Weights of a small mixture-of-experts language model, trained from scratch on English Wikipedia.
Experts: 8 picks a token, a softmax router.
Training: a variant of Adam for the experts, 457M tokens, 3483 steps.
Below are experts of layer 3 (counted from 0) of a mixture-of-experts language model. Rows are named gate (a neuron's input weights, with its number), up (a neuron's input weights, with its number) and show model dimensions 256-319. Each number is 128 + 32 x the weight over its row's rms, rounded and kept within 0 to 255. Numbers have three digits each.
Before each expert's rows: "comes after" lists some tokens at least twice as common just before its tokens as in all text. This comes from a sample of Wikipedia text that the model never trained on. Tokens count by the router's weight.

# expert 0
comes after: "\n", "-", "|", " released", " /", "=="
gate0:143154116151124090054133113141132114130112097171105131115096076119122096086092108090123108136156098124094149108135140100136107130106090170094169142102071138139077132193165125122128158189126148
up0:083109127131093122191159110168123098154102167058181162116071172160125110126141136108199120108147128042186077052186156129139189140145159139183144072153112147100185130113070127114175079167158210
gate1:121091097127167122149144126131135086089159142141131150148067144126143128128139164255130197092143145124124119116144120136101123102112147163044124107149132154133109144154089063105228115105118088
up1:157139118133123139156130117113118165165098098102116156161192096216172178174080150113134166065112132075123136074121146138104076105122187096126149128145140196090087145137098087163141089075116081
gate2:102159132130153137132113134131100126148145152205097138147181136079151147128123131119073162131093152140144179158123079134143061127120103068146143014108124101137171145128067099100135082104149111
up2:082096139198141141111123130186130049117107119163100136174204146138127110114082055125089152111134090110095113176137129145110102128154072128152172080126140097110141055127057132107123127120123121
gate3:128126128151095109219179103136121153133109138165134151094086137149135060121127112124167167120135136124152151118122135125129091147143131116170167192123102140135104105137038112089160111166134109
up3:098164112167139138055111141171153083139097047078138079098086083147096112134129172127113073101119110157123121123163180124133106139078100148072170125168112136158084156104090135151070116139128064
gate4:106143134104142149192140171108163132110113110136134155107210120141006100092131102201097139119148101153137093129154144084091133117134135159101114110123143190155184115146137154171107127137109080
up4:081124140081157103182071183146164152127149134143117139111128113137098100180121048116039170155123106148072192115170062120076155120134129139124082094126121123152107167108140112143119187088181164

# expert 63
comes after: " |", " a", " and", "'s", " an", ":"
gate0:078095125150116160101130202163163108089096072136194142149099165201086121137190148158119184132143067128122119148086114160130096072118134095205097164067094132114077144141061091092172092121162119
up0:110196155125106117158114019105057138149128080112100136133142088116150138131124112143144127161152125125151090135179109129151164162124061108137138112113207129139176176192138134167148111128123067
gate1:124132168160154130101156091148153091138083151133087147071216091156073133159090169110133126186124175128177076087176063136104104133108078130166095111140113136125179092125122122147143099097131089
up1:110169113142126151090112129154152085139120145126082138114186100080141111132107181127094091164173148144184083097126175084117096108102104111132107140161051130131119093110161121114110118127143082
gate2:087181097153148115054121141135125183146119156109100105150085143113118174106108169136116123175123146065173154201156169124123144175128160107098093119156087151104157215112171114129141109129073139
up2:075113113092083160109111081095064089165115085137150092188094171174104208156155155115162087066123131122100173199181124112129142148143124168075134145142123128130080084121140127126182103136153054
gate3:112161140149085124132172150100118121130181109160173115086061151144120147120106137141162121168175119150110124162133159097079183130177097153146193113171186177158163091171151171156128149181128102
up3:181122131106149132133129142098113146109144128121091142100067126150180106153085170139089095109113063087164154091154172142143158170096069134131148118164162179124125181187120144190190111126088104
gate4:122140182070137146168089129094099065112174143144182111102127135128107141156106149094095113099148130086125109254142141087129161147100097127147128117118096132180148100106177112113131123103147089
up4:202143170116147111185147153158178148129135140145165081087157124157078094154131150131088123153138092077168080168144080129123119147115096150146107071125137135088173147096130122094164099095142112

# expert 35
comes after: "\n", " |", "|", "==See", "==", "==="
gate0:138145086125102135127181102129102109139120070116189122134099200105187158156067153129138138116150115150125142160166115139125096108122159111075140131106116117110181127100172178159120148175118145
up0:116112093121113139066142153115099089115157163105108134158120156097144151158112137169126092128121090047138134101141201123114119099151128113110109119116104087155142156164121128121146109119154165
gate1:154148161108138172104154074163153191118134113169186157188160086107132123086050160137158184103156101150130102076120128154138120143152154128092146143103096124070135140154110117132135072090156141
up1:129142112139135120192210105139126187136107131118151241137080120137197120097089123144083193141121164153132034121211128158115114178136111062075192129169143106101128122156127145151114193113125137
gate2:102171202131164164116094136109133165126081139183171136110086135146089113146113136145119074137149166158103157112128157153137090133148179093145170110134084124083112143165152206175101106148082105
up2:090112186095166160136156112098099163089103131201124136092123149147108147092103155174108142159131136066097139093181112151104122145144169151134124126159108123115118156092088103115179085090125084
gate3:139092169125149141130147157107122167118135097141128104084200167105100104180077066129120114140145100126113107118170137156105184191118142135123116113077127134057124055141164147144107178107133119
up3:050184117129099100100096138058103093056063143160101148117100084201105132078149106119087127137109115122158097136079104100146045096092102161101143120153115135156149166059164153153165118088099171
gate4:142132154160131127150145051126131099152236110135148145098133129133130112125114114103119148147148097120130124113139109146126128133139114078147154124108118154118178108143116153112117134174127100
up4:129135177167174098099163107124149084139157122142173070115137106173122120119105178134136064125110140130125136080092129124077120123138079156103120113095143140097165152164160119114104163171123129

# expert 36
comes after: "\n", " =", " ==", "===", "==", ")"
gate0:062139124141145114092169114097114183075105132122073124151166136219140107103140105123102118147123160114138114096135134121186128139140132117110096104134111052080128130170120131099137131120159134
up0:138105134117106104150121133143155131137126134145152126162097100164128133152096114119159153129126127131098096202044104127089107116139118131089175171169120158133147093120134175145145115165151130
gate1:118145142157126154124104116053125078072106100127122140152076131132179067097118158132160138114144126075125153084149146134103129132129118168127086123144142137082140102098162105132154117148139166
up1:125139154107123103136199159179149132129146137138112107122143114113062202186155091135101092112102120094138160129144152095133144160131124146123121178107187141141109134145096142114118092130133135
gate2:089108129174142118105162084096136140116131116181151129116119162130096098118116147140130190150113158112133189120111137133133132110133124153147160108129162083092146079165134066130137191152125151
up2:208155139151141143096062129069117127116122172112102108145081148130109143111144175128165087133123121138132193110102148135160134108146126082127071116175053158158100097136165109125156107171107145
gate3:066139131100113109097157141137155132143104117082080147118193100166118193119130103089134077133130129158124148144088095127125114123132122108121120145045129146105124132121090150127115129142159128
up3:131167092091107132072119189115115173112094092114154120151154109134119177124085111125116092150102084143115175092131151152126112097111154145108177130118118179104146108119145068123118176102158107
gate4:193100127138137150102114164091118162146124176048190138178127136161073108096128122126136153165105101159136142137154170158125162187128137156172139186174114161138129114136131157125133120126141093
up4:123208091126167129179081194127119126119112180125104131039078119128107071157115079152105191118144084119117075134140134131188169107109093129140127125148115117134118167141134138137133104195119140

# expert 53
comes after: " the", " a", " and", " The", " an", " d"
gate0:166175120180101106077165164132168093095177138113095170119138167048120133149156147123145201112151078142140151088080148123154120078122144119115110140117169094117084124125155183154146137234127155
up0:156091074166145168147062088112120147144080126113163104107117112244129093105191072145108126147107142115124087088166103107130117145152114155153160126106059131130185152102162121067100108058081111
gate1:068105106125155145140170089150125123171086093142173112107151173198154092154128111083150158080150177090141118145180109142133067099136059177132167106044124071153113154103144180115128133120115089
up1:163121116080131089146117164078118132128128126180111112088089126088155128097129098121179127116154125109123155106178145136135156179151162086102108210095054146155208111139181117174156200102156189
gate2:136079154137190146116101060157094170142150114088182120161127111177152124149089104160128141184134116097118078129177116151134171179115137155120125091168111091122145099104078110151142146115174083
up2:122078104132098133039172142172130122193109125078109138155102181119111149086099177149159112135165131059160152155094105127148157186113157125178122109120188126086077156166085096189120134145096079
gate3:160100129110124056146107146186139098141143150110111138108116126090116106088105140120154104109112097145139169168126132123142134089076101141187076185147119138122166153145115129166127202087125159
up3:168132130092125058094152093098112146133133117104074167137171094079125135128101160082164093117130092108136142138138060149149141177107162148144183109100158086094143178163102149151130103131124142
gate4:165087130098094186173168130135121174133111141073117169147164096112167135120126111100119160042121112114116136169146129132160155132128070131138090100139130149131149125138138122115137095110095077
up4:207120148049097096161190158154142200122148186071150163134138158110164142140118153077036096088105160121116117165150151133142095148145136130211108159101138173113148136108142116115102110189173150

# expert 44
comes after: " |", "\n", ".", "s.", ")", ")."
gate0:158182153149125117130160117160160089105151103138100099116142125141137116103121183116152081129131143099117165128073138147157149135141154220133103083139065084146093137139177103114139148123128127
up0:137179121112142148134164125192115136115123135115118123157094157156144140133117230135096121120132135106129104151108133125170120131108138177116169072136037045183131163133166109149110183121116148
gate1:106143142087153173162104135110087117102085130148101131139100170133133137106123131152085143106108135093162140042121115102097130147101087084111112081140148136163160139089138135165126136144105144
up1:121097139105151130124136084127127125141109131138140143151093127122135136123126149152120121100118102116147108131105159114183112140105120111125233097178151069172146160150145185109131059097121154
gate2:184150145126167155116055065181074155123112149117105132140124157108101093126111111163105155131104012113125083092102146136177132123127126180140097120130111172156131152143120158130113067187128135
up2:163193135115122175115067071137113129156115122067129124152062140139138104131104133136168165143186081083130118116142170135247159138120126177122088144155109068143123159164190186106125092129126130
gate3:166175135112119183108114179095105143075131129181099133151148160154152103128104109095102105128126183133145164091057107122150114117121094128130085122103124116183139109104148109152092118150095142
up3:165173157123110140100108136145131133115135145114095123140158145150145145123127133107068074139123140151136185114107087130129123156121127126128142081119116109186120146145175130133125129118136144
gate4:158166156147123114131045058192126104145125112121203138140104100109149150129166155110199082141131098144137138189141151141122125202109133081089098172212144147163123096156152105139151136123120129
up4:015141170139160103076086132142129133128136116094113126143139126108121149100140148104109178117060158084135197098083144130138107149132142167142097150119158111172110182148175065138146135136122144

# expert 15
comes after: " the", "|", " The", " a", "The", " ("
gate0:125115204079116145138080049157189148126150131099144138096082116108142097113157083143079171140089159149100118138138149138132124139123175163130155088131031113114152134115099097145153098134135141
up0:130074086130144123162165169150053102129151070143156122180098143142127138142109146186129176148132074099112162144129106067150144086110110102148097135150107165120196136110166159106167181106144162
gate1:107152127116109079143125117078101119075132122158150141150160083094102142165127176167088095102139149175114098132179154135115117124089122111176113108136117110088157111130115182146168128120125096
up1:135122069115106122150167097112120102127180112123141132125120086106145112124105120191159144171127101114132156115110115118131134119166108164091134133145083136149136100132197120145155077116181132
gate2:186159088148159093124173115105154156144133157099177120166165082062126178082097095123101123140137126113129137146108135144172061115096076097131136114130172154077135128089120134138134128152139146
up2:126146161128138156093156137182126118103061189125073110154155098133178112123053101123130150139109132113175092082114115137126111165131121096165115132150137135076146111106088119104123153133094133
gate3:122144092091164160106177165147139155186158155137097099127141100129181158107152128158097095136115083101115186105108116140113105122140096136135107171047135107077133159104167118149101129111127123
up3:151154085170155155110151086179116154140112109146170052090145102158057141140121112163150125136098082122072133136118127136147103174140161086103127096187153139047132138102107086135152047088097155
gate4:189130164122163150151105122113167147125149154144074131116153132148178111156161122079101167172111135142085096040080158172130131127132103073089103071122111130138100183135104090141086091112178127
up4:086143088109111091125123175159117091152186131117201145086100098085107149122108146121117114068147130124171126166168066091125091149110137101170132133118146047122234150138065111118158127075109156

# expert 48
comes after: " |", " ", " of", " a", ";", ")"
gate0:086229121171140152106102081169084111128115092178177192119130184170112123101168163139188160191097121137078096083119120119134120083091151091145142105192076095132127075188108092176166082112135191
up0:175134070163185181132121189141109099111121122105134129080087107111141141148096162126138157109174145073188106076120201137122124120097066174161122109195128154145120153162162140103149094195115142
gate1:133155124141146145078154170165076103171156099116106174073118102099186142133145139137186144149083149124136128182102157114146230149069106120129146165104075103158127076159135157104087127145187175
up1:153102171122138120129160161147117122156113108088151103143114084118163049120158117109169151138131131147158131163078145157150120094074045126148148162147128127147117147094101130095096124130158173
gate2:181114173107149132128134090122143181118174111106147157094128128107066133134139172090152131147133161075075164141104149132112080122122141142099136100152171183113125118128091106141131163154147140
up2:083138122152107198102109109126136141133134061116170140114086216161104195140113211113157174079163133080084134175148154096190157111127121126131135128150091183112125114080098123090102140156069112
gate3:211142086126172035114168095097146134131141065143125147193112130109068146116126212097210122116168145101156139123097137146123087137119102107147116097104156104145088145182100154168085163135126130
up3:122168160179140061137097109158176119132085148190139185074126152132070155096100162156148149154101109155128130119037111108091107124185088136150153138141058083108064135184075132088098163150148144
gate4:118117102070143095180113113156119116078140178118111166134122152141166103104130154150107087122091073150129157177155097082105113076154133173164141123098129154124141148144147151147163159115155155
up4:116106106106152102176097107183130124114127182124076193086095167180146123106168142136130078134109073148132134219130125115096120104146117184185082172101121153118123137103125126105142132135100151